From a checkpoint of a small mixture-of-experts model trained on Wikipedia: vocabulary 2048.
Below are experts of layer 4 (counted from 0) of a mixture-of-experts language model. Rows are named router (the router's row for the expert), gate (a neuron's input weights, with its number), up (a neuron's input weights, with its number), down (a neuron's output weights, with its number) and show model dimensions 0-255. Each number is 500 + 40 x the weight over its row's rms, rounded and kept within 0 to 999. Numbers have three digits each.
After each expert's rows: a language model's description of what the expert responds to; "mostly gets" lists some tokens that are sent to it at least half of the time. This comes from a sample of Wikipedia text that the model never trained on.

# expert 12
router:522490521478452593468479478507477500569486457475483485527497487531622461417479492491451509517465475538454527500496453486499469449422469528525476422474523499501436498474492500475466525472536424504491444514505518474523512445504445500486486511528444523518462560557520465580568545556536454571542465571460516528492512508561566484500530540431429511510478503439512474553523463535515489510458501562536532509443525527520449479432490412424519482513488556505494491500436425441487491471537453511498456564447495480468529511497556463496564494488509481480492416460578586456481529511485523513516565492483458486501578490518481477432527487474501448509451524532515517554595515514560575452471464457483368546518540520477512517548510545546450479505535544558464467413456522544469465476504566
gate5:483555509525508457485506500490491524415510496537446438606468433500581487464463493471509486497499531579532579468498446561520512501540460501475532533500519470543525496423466498462483567537478533502486434489501513430525482589502514526483502440538593441520508455542517443542573528512505544508505491473465467527438551566499527458531466486515523543458465457492499489584585558492454496546492445441407519541564510465522537409530473450466505505466560538513517535455446491523508501479491462542507448465502461467450545568548455534457527447478479516489497476525536484473524523474564550536566443502488514505533448477534445499479520491495508401533535510481476466504475403496522513534565429475439493471516509520402520489433459413507516500592493441536554492504548524521456461443470527
up5:481520516565539528495415459511485478521490518454506501541491544475559579530480454502475519491482474487447537619548448554537489482529514519446543513482438538418465505411513511495544487550484451525465581414519549422470497513462440508530477477480582499510488486552449546514464571524502481515464506522447516466512444484514536484498452469501477525545487412543520437467532524493501531549509543457535542557498539438519466460423490444408481473490481491545539462601536437494525531503457488570472432494428455416516496454463414460528531549459598518513607483521466546513450438499536556472552543562509503499516462517541476518551490502546533501504463494526495465498514449559538478456483486515488496525458512431441492473495492559478553526457462523501503477424549490551493499487513452
down5:535546499511541496492475512532520485520474511550463577521463474507428508532501481522486507421502539520497513486470526518544500504479474432486501567526468497482605434495513447542571428507508566450413470467518503550463537542511544637572520465464555455457453447450597551453486471608567497514579520523455538525503473488531547521514522483507505459483458492478514494511500484581463510483505483495530510498564527463509539516456525497548562487475528479508383513525448567549459538457523456469513512483525479535440493503574535532484537465512520506512549541553512507523496455558486469494546479493567452482451462550464448540559519442525557559446474547546538467515539486481512448488491575564485499564431443494562543451451445499513403491462527426487501496499458533517554530514491489
Syllables early in foreign proper names and place names, such as Ar-men-ia, Pa-ra-guay, Ar-iz-ona, Camp-os, Iran, Japan.
mostly gets: " Japan", "ran", " Sa"

# expert 27
router:480495534483455484496490483447422554574474516420469525494546508503619475435415525521522460482459490474489500564511504520502467545427516510499535451449492511531483505511492517451441573473485471520509438504494503446481464474505436495536497467534478538463493542538511453587531538485506471576499443561476500516514571568546562493528539540463479533511427509401541540491507467521490442484494451591500500487439536551503494480437456478408512462544504544523485516466439406509491462507559496540471480463475460548517567467562576472479475503489540514457455480476594601445437540542483506527517529460400483447549599511487478457473471483446522498483444531534443568509520525489546534466447486496506413492495533476507481500466516560546510502539542514554448474466508535517508503462482511
gate0:470471593445479481581469497462531500481459544451488505413530453493517371500487520513530580542469566505505558509528497464527449433416474546478544438443506505536569536562485479497479532537512499449566458485519513513482519488520560456457394524527510520493487550477517500510434515491509568493535472551555509559472499493498506456481561466468436499538479486499478428474514472512541524418500474503520563575509460502496539504503561446491551493511478446514482550407560496526463494528531458475425490483475460527501475513563421513442492499547506396457528473477478526474482565516518557522528446413497466558546507454479469474562522480467493490480501560510484521541524555460526468557551488545516435472499391529471573493444548523521515463472470558578474461501481533514509446468478500
up0:522533544482511561480535479445568529463552525515396472571582510497491509533499432445457507531494502521541484454536519446477498451548475521431516514475556442404439497494478491532537520477529488463461520467483559510525420559474542538509469447482477521476501520518531485553484520472516527470521451471498553516490516535525501445502515486495524498481452504531560480445482422550567549512488528449496432566457539539487529438589473525485444441541536524496539464460533515461449463515503535488474475547562462532458459469513434481489436539483485478523445529568510521483482467506444620574509467476548528459486555509480452465457505497445516448517476448558509494545602508478455501370463459496467592545531484454446504513497525550520456480517455528502616509517521542500517529421520482
down0:474541485462455554497520553467376567560495490567529497493517508484497494462483455522487565535433511543439440501479480436469501569506465528527515517519437559586506468433523512482492538444426532580494460548519518465472520495513465502505448494530535478491462461513533529448414497451453508457468543528471511501517587527464521544428506478491423426476527590510519498467415513508418477490478557481429507500461500520495517475447544586572506577474528486521454471479511501552543542452416500541489541466465483517531541520532481578477554536530467465520471462416503486520475529522464423466498503567509479523501496537462548437513478405513525499551543530461455482490482546476568469515509526491470394472543525416467438482483546487502503509524529492545485523486432484423491497460508522
Middle syllable pieces like va, ia, iv, if, ina inside longer words and names, as Conservatism, Conservatoire, Animalia, significant.
mostly gets: " Va", "iv", "ina", "va", "gue", " war"

# expert 0
router:509527515471463527480487578547490496554462515454490475495511444505586555450429525509469494491512463535525534545542504500504515589400543485466511456555507542515451493427464519504509555449538468487498445506462484528503527404486524455531503516517518506499485557469483483508575538486467461526495422520502486462467532504514485473463429479484500526473513518468570478521500440551504470462517482516570512533431582572489481527467551401444486503642511517556532544503466409505495449408563508512526440544517509501468470444485521429516540460434462477452430527450546603546498469542488542477465530442461503431572529503498483507473422486480459526511404518573494554516535521526520505466443470503525411490536513517503484547551477527504455455543455475511486510495459433502476475467514481
gate0:481505465548449504489539493498465505459488541453503467468502511500534510453500507522554523441420478497517442518577518537478435461475490549436478475522558426480438452490402455513504568549471410492549618522507544470421524458544493457472532434445460475554491458562485502516560520548445528509456460501448510463541528582447488501493445502521554503498533505508505514493469454460533504519456540485512529531390482552473505507478490437576510537547534448567520462585525509465501444453527565550457553525479501531455543526400483510482570519517473495459510513581478560430525459527578562460495532450471505463569499513450401457501560476551497510480460519470499541509455493515513460544521493516576472466514492501524490435527515436466485509518462543496513511507429507489463501454530444
up0:510500517496464573479494580444537578474482502522537448461531525468445553540386604516500445556521572473549418513512576528482482542475465548515446455487481468508440512501398545516423467574517511473492493529435501490469511471543557597509484547528493493502469484574578530483452466522528499477540470492506504486562460491514493485509566493488494516429552526532453518437451473446492438528507472488499536452540517511525499555446485586529495471521507580543473465481516550546480448458460556447481520498518596472469491527516483560461474546551554466545460530527536434492516494515473512488534555477511506440513502544475457518557460488406449569450515521508471543526473457491575481489520450444520451503480461508546391538496540452454528495463441458487525475478527498494522487544465505
down0:558508501486515464478503525450522475527441488530503488517493522428511515438479434449449454571502461477502498519519569453465411538463527466491503548510510474435575615452478469479481556412497512563506485484480458526485504531505481459486523572473454489572472529495471488489412560488476471547443480457569534569451547528502487462530455508534502517533482580501520513588541497498495475515482503466440557468495419461472484560529521484427537534497550430538473509563470432497533469429478480560490534556451473510550530530532464523506498437493445513443450548464517500494556507457497511519522473575490448497519565470438469433415485524514479483591568474539452510520552497563522506522499518435569522450522485519502508479520508469447556494579483488517540515470632474513465491449522472
Nouns naming roles, attributes or categories, often in infobox fields, such as character(istics), name, player, general, director, medal.
mostly gets: " character", " organ", "General", " name", " author", " president"

# expert 19
router:454502502434431560532504530484478569559491530447490490536490491610555557471460479498522428469486442536530533527457481477535496530409528460491487458526500503535457457457449524472518517494537498451500472520442513448474459493486444467544492488537525437442419488586514500540624565500503427485546490585468482529495488536529538498505502522440505519463452511455518510488455498522534523535519483533543469453408548533449483529494471418417504558575539466563524463503476454519531502508561487462495418470483468501480471474489558497593545507608459490441429552498520571453450524501519523559516507510383504496514576442502454463467466503473488487473490552581512557538495513477564538492470527507492427492516567526463474486496513504527464537495454509530475511510519478535507485462568477
gate4:514495541520498475461509473501446513567467482457519461469467470485520485487530499490432497533518508446536552464502513496477510551451453511546477491486514553493507491572529559401487522511485472486450524547508521455474523502475450481580555486550519476486482533510493488447535521534546479495566537526509530556469488502575544617534559600492470482486518447482552418488581518499564582512491493557560486434503557471509450599497499496455513483465458470584498549460473445492432524523451456484553497458459479558539516545467431566501502526475505501506464493439504526480379508489467565582509485464467529526501463490466481544452458504459543537442458518566561477589480543423536562457492474491405549531519511468434477545532556498495508501530506493584517553462485503512593475505507500
up4:495450551522460486490507492478442449507500471521459506505498455496472511529462503434467446430524478537477535507509479503558509484495501455504456517571507500508502475529486596497513509495502580500452495442438463477534510471511546485474611468577593489494453502566557510564485586409504488504417490406480513442498561465487487536578467544445416421522534517509491455480505483509551488467466474524465458516503498515480413513535514507447542552457524541510483440530459557440393471486530500460525470513469447515520458512554565520484505479556529496573499512470519508494489538552428513492460466462442479521508565516532527427522482509497474531462438505487505408558485606532444534530463450513518511480480523505407546442515464575495491421521519463495485521519538442474480432505492577
down4:501497524529472505515524507583530498476471557570508500482493553480493548545509524464479506533482514487468437475490489533587462437509505466570509459471475514535517431509570452515406547542490469458481394571560511573495498474480543481517462462492445572480527422474502578500527487549429473419497481469516505464518500513487527450547552528455457501543475464504470603458484529493510510547546474479511561536479508447449545458505511558482503500521451503445558542542502523538519516586457560584486520427535472519480563545429454572455531516546561526489526475577523489536486519452508497551553457583542528525479460398491464520496467535545471465541566453584486546508573457533440543536516521510537447491508516446493463503521423479491446528456510517503461473535509488553473458490542532
Capital letters inside acronyms, codes and Roman numerals, such as C in UTC, P in GP, I in CIV, II, Mc.
mostly gets: " II", "C", "I", " I", "P", "K"

# expert 57
router:546483456440505530572514522457498469500520505487467519478520488563575487473498541561496442545462505476456528520506555490501530474455463503497516414495543529519543530481434501457440546520492447476459516501474515412490488461481472525531520449475496429517465528561505419555537519527551471513516456555491485529454518495531519513515490489448474589460544498436530500560439537522498513501463503541521568463417517547441408518543468421432497534558464488499504516518522435534511450491559433536502461469462489542487426490525595454538477512520499493460445480493503602477457493595533545533436506463451489464510538442466490407485476453429478483485442467513484524467588543530453519465486471484442388493525538434496533523551526505543470549466497516595430517504431509523501506455527544
gate0:493458455443479514517553553469450453536519455561534446539482515551576526498457436581467500555544532506486530514548452536480542500427478536552491493547508467565489503485468554466510523515527468495440541458492535451492456520436491539553450555475462523486464493559519547540478574499512527465510461484451427588577522491507457554510412526455493504541452514481491581497510478458423522462544490524542532431541493601481466460542477479478434470546482507517518503521534519509512549474468450420551615565520545516470472556471463484452490450521526510447540453448472509486497544453459491513469524461551547516438411532508532473478513484534556518512488495543514591533453474476506453529496428521585560516478485498522483536451558508506501534492415581448480500485501552494569502490525453
up0:478538617565452522484459490474531517461485513431497435502518438494498480439511528476498605427461572564517453493478450529524518478533494458479573555451402469453579513545535530480532511582480496483549472545473503523536497455505442486488552552487482491476434501494453487503527474479530522582591438511450564470519484469508531505470578451609501483509569574463516492472550532522505447514546566541537500460522483440473446477473595456490526488577512561492538516536521477483493499480516505460494496460426506519471526513434515480432496496437434450506464546572520494504477497493545520564571480433528503482505509475492491482523539520489478463513543514502513419491576477492573509522514420514479492457501571501447557461484505498464537459504531474476539459509437532422490461471545521
down0:534495491544543482542494496469513482554496492452510451542552551511521543486524490465480552502498523456479486532532527505462475451517460533522468461438567515515503476527453477552433555521473592537529562491458528499507451518502432532464486476521448476540526526481523488489492556587503527494422466480478459443480446476514462523421498511472516495493538474551430509491461534525505519500463484478454416487458432461436549527512465465545424505510438504500552492510541589492493493605515463536514490552498452472524436441456561444518503443548447506511533527456497518510434553529478511542387614535485411604481497445443501542477543517524514497525451451457481431507490490514504487583483554452512480439546507479480601508487510428435542494543509563576451553472503477463493529470445495
Final suffix pieces like ate, ated, ent, ed, se, fe completing words, as adequate, collateral, went, carried, Professional.
mostly gets: "fe", "ate", "ated", "ent", " moved", "ved"

# expert 56
router:451474515507531505529551489432460485492459527453512487500486462652580564450452435455451469503512498500472505522436497508523539504432558461471562469530525507504486540471477514477506459472443464417525424504495476448482460451504433491495466507495474491498531517521485456541572543491526453516549501572460439541472525502571564497497504515455487535526485489484529463489480446520562535516514486544527539450389546474482496491426470392456470535590542481526490452513515475513468450444560428550429431498496463470468506508456550509538571509474486572436474572426538617469470487554503534550522548485438508529499519465536448495487478508482473508448463538501512555505519539450584501444478462451509443507485537505514482549532479549502435506515494558538477503494493526558496531444496523
gate0:462489518486424469498532552534503545531507536411509510475483471517506524441582503482492506510481432505575537485527449479525571481494544529542453527531559494455499484504528431463437519513539547551534482490494511574477446448512468502460475476463564422495485471538512527491538530480497504544526553562527453531423549528506413520490440465504499436491538483537552504516524518424372494620491385473540553493566482508522461483580454444513498492499566414503504458525448504522518531424591501492480528467478519529482531454510471561545518485532511487422501484414508486538453495466477490499526484516541447486487485515445490493481515541474459524474507462556472542489495459474472432535552458545477465617526505578543520516480419550526491509465469436438493480485459560475470515492495541
up0:507563519499451498523483541592419448496545473446562467478492517439544472460451523481495444532509512463540598589483493529483511540517484494472551533447427437549465507518485584453478476540568435562479482457515518544518539532463580499517509433498534486483596501573482577497463471547481485534495497500472510460467515530417431467512565501531544574402441497504572524479448479563477560488513522537513542511534512494554563537490513518577522520449501483538470521539491483441483558504502473490501531497437473512434547544485393501491422463494611528553503532535571482509471509536499541437523524492502493469523502463488443513446476509486428496502556506420494497580486460581521529480480434545531443495480529495465466504508491483473524462522492456501514535431507474466484504524487543
down0:539481562521418507509538526508583488464541461484529513563516456512514530456589539464474517495481543558515514498475455489442508514454521464501471544490541514493515535449453502541451555476476540475506533492480490535401508504441502459574494502448552506515500498463483529518455527482460494581516502440458470501474539472485488431455461504485471499534518472522512570577561478513564525502446454523485470446449523476484495512450441439455512486549498430533469459458472541450496442482527524476559541465582492509516467475463603498546471498513544499490514470404500449539544450531469513475432531525517537532491506507548469489434462490522521480514455404555576467394530482499474534478474465517512580456559492550518533505407461523526521522453516551483464362562426581548486448538495512
Word pieces containing t such as et, it, ot, at, especially after V or C in names, as in Veto, Vettergren, Vietnam, Network.
mostly gets: "et", " Pat", " It"

# expert 18
router:461483512496494554483452551503478511504478489465511463489591488580582516480479514533458463558524470502512459560522539475522530536508480494497454492553526451503500489433447541448531523487533502475517439487483516430468483504512470499481481467474480513547409545532534546524572553511459453490564405552507539535481531514542573481482489537397525545530498516455488487486450495520535455590461533540495526508403537517442435491504443513447437519549489532429589522446530468496508410440535464437506509490476435475463495484506552428613540505586456525444486493494551554495486507500490467456453539509453466458537529461533553503447553492426422454517469519479464546527482488490575517496493435485522430495526559564487516475475461566532448578504518503538486459534489520484516522439543537
gate0:448559573455490500529430509476482529547420518528464492574512427562486505542503511394470478488526526445405509448507410451546418475561482444493517491465473515452536555447583480530495466478556523472519467512454496482441509463478529541523484468522475496427525407577456511529517489488497542497458462573473504447476457510429475525521497474476546494497597500545531509525462527449414457471554496485576520534462536538506541515561523486480491463479560487490505409487480519493503509451539475465498523567480536487490465504475453449531524482475492605499512481506470515455455491547497451518439477538461503521454548501514536464548478444534472532512556486556538510563516440458580461446490514507509515507571487461484592482441458607505518537459554488492472504542535498508459521570534512
up0:499536498499486462475513515578467512466474505571569505541518583482525510507480504557545466465574470481467506483534513445513499508404565445371514509521483468448508400479467491461525480503479509477475524472489520522441506496419565465493490513557569496477569412473426525497482562502438473533472460522497502493532475562457462459495482538484564474590413527496517539538450518533498472481505507480509513527443549544467564513478502479518441461488530484529541527523545493485544510498508602489526488530540473484441493481521459516530412502516535489422494511530542487439472411455529505477463507454554611486502526414543458474534462458520522537502456501469559452576453543559521501505470535548440484451507425481438505455454514491510508463519479416468461501467488524470552519517607487
down0:550519536541463499509517549482488471510450516487515446482527478534441554472533518497507458516465548523464480524452581513471490458578514519489552491463482559498542533472490556550569551464455462548509493587532504526521467522513486510483526513564388462438408509500537479500525530467526425493546481526533528521526456529471531521509506453503463455505532505524550465440567533533526555532544509456504531523512459458512453550516566469506571490447538549485424492549503406496516477447464413487447535435530552480550492521555481424506477499526525430556472455529483499532497575467591421466527445509520505578487509529491508513510486481477478522464473479474476501447470493450479571494443452500500532567506526518539449468394418432580477510507471462516554473573470463515476458537541611
The letter o inside words, as in Newf-o-undland, Gen-o-a, São, plus hyphens opening infobox or list lines after a line break.
mostly gets: "o", " 2011", " Ko"

# expert 4
router:474521501452488505534559544472472484498488483480553466582527515629590536408507546462471500490471453480486556500435483455527585484433548522504537498534510569556471558506451532508462535469481447482493478545390475475519472435471457507514475455434497434435482475515440542519557605508576484490496438563495544526515510546530545458522505481470454475491452508488584510494492520517543475504477482499532576483389521517514471524500498460425540524550512492529568522504458420502519489498555453555561427472484474539506530486516539476535545539539480502495438490509499583456487484513541485514492516479454494436540556463499541461477477477451433558525447513495436534473579495531545507512472467424485448456501487492495466504471479575541519485504524471586484527494461449571544524475504537
gate1:490528497487489536446499453594528491476478487499566500573580503497550519477427501482530519526522444482412483442520489441553544538564486468458519412487514511457547458517543544411523482486538480533527530478613487479477549529506495491483520453423548561429497540542446475537561524437451464434490543549515529492532577523538419503512459497410500525523468480546504585535552426515431457514568537503569503538501448518520524546497493445455480477477513459511536447471571546485491484540558528526494444463477454463481566472492538457431528515459501511469473509526509480473487488478477549485471525514489413565504509523563553542470503555513402471480515528473516466503461556480463527474479536477463500525540582482490450421513583472536479503541453526472492480499537495561526554548500448
up1:447557464463483562513448495475494532443499523489530550528482530506469551563479496406501505441477472519544465532479470422507489527554455423479541502486510491436541462501451534478540463422521513555562475468550437487465571475463479492531515475509569465413585492466501493539483462445493443488440474452497538439469494463533514511539475516490450533489459442548450548543555532560490513503475475591526524555545466481454400478483499500492449517520508512474543556421474539461469532488514544523503512519476460478534494513523572539488598522530472468541493532482533458559458511437485405473569490497468468560474504430458548495567515537513476495498519475535531427515603573513491490503413528502519562483428485612500502466469470564545488487455491515479454553546498515518505524516428492
down1:455592555504514522476580488468526521539441508507521509432543535531518448532438497468560511511523485482490431435496545531557489537564476458526532528449460526529548531439513437555513456519473523401474515553501555436556517496441460435510447546454473495452527556458482500523498532477528499518514481553505474515498540460445504558570441491501518535469466547495438495481479528561536464469552491517473485549515461537505525470511466467538446475505517512583502502581449517552478518468481538516519510606537481546489492536536478553398493535597533511517516515475499504594538448517545477436595414485567486472529487426491488503506498527514498487460558442492492503468532455508578528413566425462478431527505516464553556534545478521537513500459515548528476531499528568503528484517419497
Mid-word syllable pieces, often after W, in names and words, such as Wri-te-in in election tables, at-te-mpting, Millw-all.
mostly gets: "te", " George", "ard", " Great", "ry", " Te"

# expert 24
router:515514466470510537548485482486493488568504493488553504480501499557553456463445487492485468536448478498487474577527506454514482535485475514487482453607503565581493484490431526507473560463497472475556423526451545457479500481527488501496539516480461535510446485589515540542527586495498483507560457526539531567475535481567522476516450529452461553515390537486526475503467506521447432471557501502545533489515512566467465530453427482421474467593479493502529546430458460478507470465486470513496520484476544491477440497530575501565484510547505520485496495512566587438464518485459484508507503502458553438583555413512462451490435505436476534504419512525450557531571537472596503530486445465507401521523520507519545483493471512486485513568416533605456455483473526507524541467478554
gate3:597527559522567440481503530490543464484495550517475495449457521458560532489540447400432492461502531485546498552454541477492511540511505485460406425497517496532471455513536484489510450447494478513521459465446441511475531528448477571469498512620440491521475460533550598497447513558526443549457470472484497518524466496462544475494500562455442536444510523520477455519476408533476484468518587481398521509501509457493492449533439518445528534538491541500492525466513470599492530526492544478519506430542463483474481467494507494464526543528575549551485520483545462458566474583464501589556500561510464506451455517598505532453512496493527494497474528507463448517556555473522428414470488503501535549464478509487494514478545609462517461536480514530525519485504537513557429494509497
up3:483486462526483509443509428563462560569434510444495462527534482527457569481544468503438488514562531483494490527476459509520462506548552444489533454518557486515437520541484456555500567469527523599542513515548463480497501514541440477505506529490476544521480541516492509537499463476528537477471533510507570502517499476494469453470543562484465529541492617544542576466446460459568464510538512438551565448560493440544516576525513508443465445488524479476475493459443480482514466499482515478429472510459534544426506468542587456463458592458500488542524505560517469571487540468452481502405597514543462490529567450442466519526552504462563462486577496454512535443523504471489522500540449553544488454450501546592427470542540481549539470450479478460552539491503496487498535447507528
down3:485547476557520518500486596468438523553521491484523524513474494608458473587453450508434495623491545519486507550511480445472502468469501522462431526503514468541570513504500512441486558496479517493537492553455476531457524500494567521508508484479452509444510468446488474492507529535555545493480465471435495531512579519515550484563526476567469502458463472454510453533544488515431554478529466492477532508526469530491502508585471518498473434521485539530463511496537509471477515463528519556580484442483439471514467510452511434587535546478492464541482502506479494572512539477472470454529482518490505524474529529535455486491441504505381526586444540444454525506513469480517443566524501488469543508395444500441565523502391479454412519482447511529511475510518528365518497570502424
Word-final or mid-word endings -al, -or, -er, -ial, -ical, as in skeletal, Federal, usual, receptor, according, commemoration.
mostly gets: "or", "al", "ral"

# expert 13
router:506541436492502465507500510479529437527528494504494481509544517587581493468468502525506400549496411523494513546497467516506490453458584498480518505531426493520523441485393466550513516513572490479555505400478476444525430452520470469517544509518495461493481533512525535464613551498529445526585487554508535478448537492600467526532479516491570541442496502494523497571496493527522497576481552573546567550448578521398443494440549476495480547563476505537518486482494419511500468481524529507482507521528490503511466479474489502544552533488529452469489473455499574550430496546504567526394534467487518463553536420486476503518448483424428508522499466554480552527498499506539589487508495526481445527527538523547505495555513483543445527501478432557459474497508518486497561485480536
gate0:400511544444476450528499486516515465509463463481549488497461510518560548395550550562500541499515543443475537449472502551481472536509478493500605530502431542563493570502515479489504493441565477510512472544453472464573496431522481529544545540452465488465537597464497533516508544458565512514548505611425584496568470512567488443483520520561506521566419526481610564489533521584422509490522502507462523423493576455459491444527542440481476471530421488449478502475497463535484488541481444500491480465491460465501517484486520541489585461464517485540469492477506568519493537510480545515483495466519496514554553514517461478506550449519542504491550473524481431521559516481556505538513583500480489509439496488538475482486419523456516524476559460541510488513503576483510544464571491
up0:537512510491529463525488509527597500518440451525528534490498537515530492496469498442490521497523481499506515509558477444533459482564454568476571429518470561469483444555531532510533540560453497485444514461458585433491487457540453497534552515505521416447448510470393524516442554510453585480479536540554502545534510516477526534490477515508534506517483458512521475448433484505450531480460536558404468545496495598511503496557504513520556555559501480522457481545490534485450529511411502407521432533506492500476425475501489542464547498539571425513487472457533547470472471557523547533512547508456417505494515549520423496513475543583532519520503556464439496471477543485502490395428515508537546512558493502472498439493511539522515432510447489525430498582473544516539497539431447
down0:514481486479451489439447488415473510416507494401479484554488557471478474460473550443526471452494551442498467531563533528535454545485550414497452446504513440443503483449566501470529481490472544474520524479526460509481468541467497488480544439508490596537498492498459537459493518540451412532509472545487575523482512460490483480517531427392455548510473519554464511511527506447469513505537547468514485481467515450478467510552544571465510496491455517525525458457530440435499485537478520489507448513573499455465552466481471524517539492489484533578549537501588376450461466502521469480466454537504525501474476442516525521589451528513463498505483498498480578562514490461526611493489530491416459495518509495572505475527419452399468511569535485539468448473554507540565480496500454
Common whole words and stems, often directions, sizes or ages: north, south, high, young, found, work, age, aged.
mostly gets: " north", " south", " young", " great", " high", " small"

# expert 33
router:510459475459465532503534520471489522491475467485462483461539493550595445467462509483516455545436419540498528525443509476517520473469541535425471500512498525549479452491407494494445529484491448525499417446481521420503532488465441433511504456445483509468466489536535527512549550531499506571570484558511441466557547538558564537510473517392480465489487514466523479486480488498497468498498489534560509521372536524444500487478476448486537513645523477505546544529493489517475410516587475488492471490471571536543503498490545531570554518518506497381505449466520512472440455534511525433471550483505498476506541438477511485507438458461469487493462523550510542504571509489567538534484523457533422453509512548504444504494535525504442530503389528582487523559469484482497499424504502
gate3:505471515463396512466456522448515475526481471519595508492503476505541438456487470537443514421531446488504513541457497531441580548452528475497536485509541554547549615486536481569535519460537433539424432469536458455556467479458531465472522503478440510496524503539553540469526565488547452484503479471451574534510507497474461458582483453524402523509497513510432459501460443529564462512501484525445538527536457496544439529501480506483596486557504589508477538499487485491439505428554477522551476478431477544472485478488447425481470512488502514526471502501595473533484517447458490465459507499526454448460488543476513566503465440470512600535484483545392550502550500513470526501473501485458507523515498484402551468439498545465507541476445537477490554464548441479474485503497532
up3:493535494538539499532535483530543486500540523505464549486419548508504571551477526501534545528468522487463518490553559480471451453571492424573549563516571442490486466470532531443508496517524522473472515529507499506494492416515511551559566591576475519498562536499448526562493406418467545517462475558532495515464487499471554446535460525517534460496464536521506455539474447549470532477458544514539534467515516528533547420444555429579460514466485494470539451488502500508527511465486563498534524503535484508457497473567478537532453458548505416503513528494450550548536479471536415554477585508463521485507477503533461494513583572499548425468505517521539447481476435548493549507563509537482558492470542509551553450482467516544557473424555492497548506456577531548498593537560529
down3:419461491465479566490437501459559550518520533537472525500485462479494571527460472491476571448534493501490485550463589488495503573456541482525540482519543500442505568556481526556537532503545519464480538482517460518445527473536505493446502523470444567546519634524441455466548517365520544479469529486509513515512524526420569442529428525533502511544520527447472536548524486499533514478492511605446504514505522473502405497469542454593516496517513532523508496504560517521466493449539528416558558533541492566511530458601442504524434574568466476534485536488456480554438540502506428499482467536501483476527549497509419501524498437500497513558496531540517516518468514445501499537431545532513463480468520472561543495452479461474514490532528465524494479529451445459454497535426474
Pipe characters and ---| divider rows in wiki-style tables, especially at row starts and header cells of sports and ratings tables.
mostly gets: "|", "---|---|---|---|", "|---|---|"

# expert 17
router:437494440430433549482557466467472513530458494505478515491613451548581427456472497536509451490492446511488464547532539477509526462405557499457489505479488428566516473476407496469539567478493494527517450478473510463522491469506434507548525513464505470523451482501487509502562578558471484521525443494531551516452529538525528505456464494481535567504488511460526454484460489513505520562507554592515493494462513504412484467491436400494465510531473507453522535502495434478565483454534478478511549503499473498460483476536537461524499490551514542462465448521561637510480518513528488465458475454447504473501585425461513445439465489413490484421418471517476529503523549492504602552517494475505420452516569488526505443514463537499415522471507506508483436461452471465539517441520494
gate0:502584477432449524555523483522502437525441525548486453570476472512509539527475536511481560435520446528463491527554510435517486537516530465537537520513490469543517445417494551456531555468475531510494427470459534470552468561535484496547566460559507436487507445461541571507447601550495477431492528485532490477527426547521424425526523495495518518532460489497458459511422453555514503478469532569533439525473570533542528476566515478538508563499473461448521502540577528524426508535524538556485473507473569513422545465485547500481525485565458465497463491464526583466467540549514491494453481536554510477495476459502442457513469491424569521545392557505475508582474477519494535460439549530474467449478511583508530511481510529478456468433480491533553548484464502536483517444470512
up0:513486442444495526556448452556572500547438511497528458583516393518527503554500528466486483477489417599469500481484532492534553523481537472509519493423487501473468492529465500493527521482548421528537535495519590507528522520485536458477584479545538568484438555474596531492469541534495426481467503523477568490528509468567519454536443493439555439439511558472477556493474489479476509528539536504579465444518522415547481489560449517485542511513503549456460529505557472570433506583575557518467490533516574594413480517514605509445448512494491467507456471532499482504534578538495483491549474468516536473477528476441568465535456513477545544438530488455484512576523499483470509507482466551508485487487530468458467447461565512511456467542489559498505480507483478486454480528515471
down0:505459455611482503447434420429492525474500519554463490480481498519503508476470504565504518537471484506554485490460499574469501415446465483472481468511454432473523575500486475476490465387520488550482479436464533477411451490545525502440524451507500517537514509513490540551582491496446539488540511421432514483475406530527449448557562468474499460426502500517492457525536485534379476508525487545585531502468469484499462490553535516585543501544540465493470513511557508538465452518443608536556441445529502537413462567448498518511536565543510513491464535498464517490445531491495490507483506495546501564516492508456454505493510501506457477500484520503477482434531507493466536496565493549483436461454487518573432527514442492485468469509534447571498571526461444450561476522485567
Lone vowel or short vowel-led pieces inside longer words, such as a, e, ro, i: live-action, comparison, Theraphosidae; also == heading markers.
mostly gets: "a", "e", " =="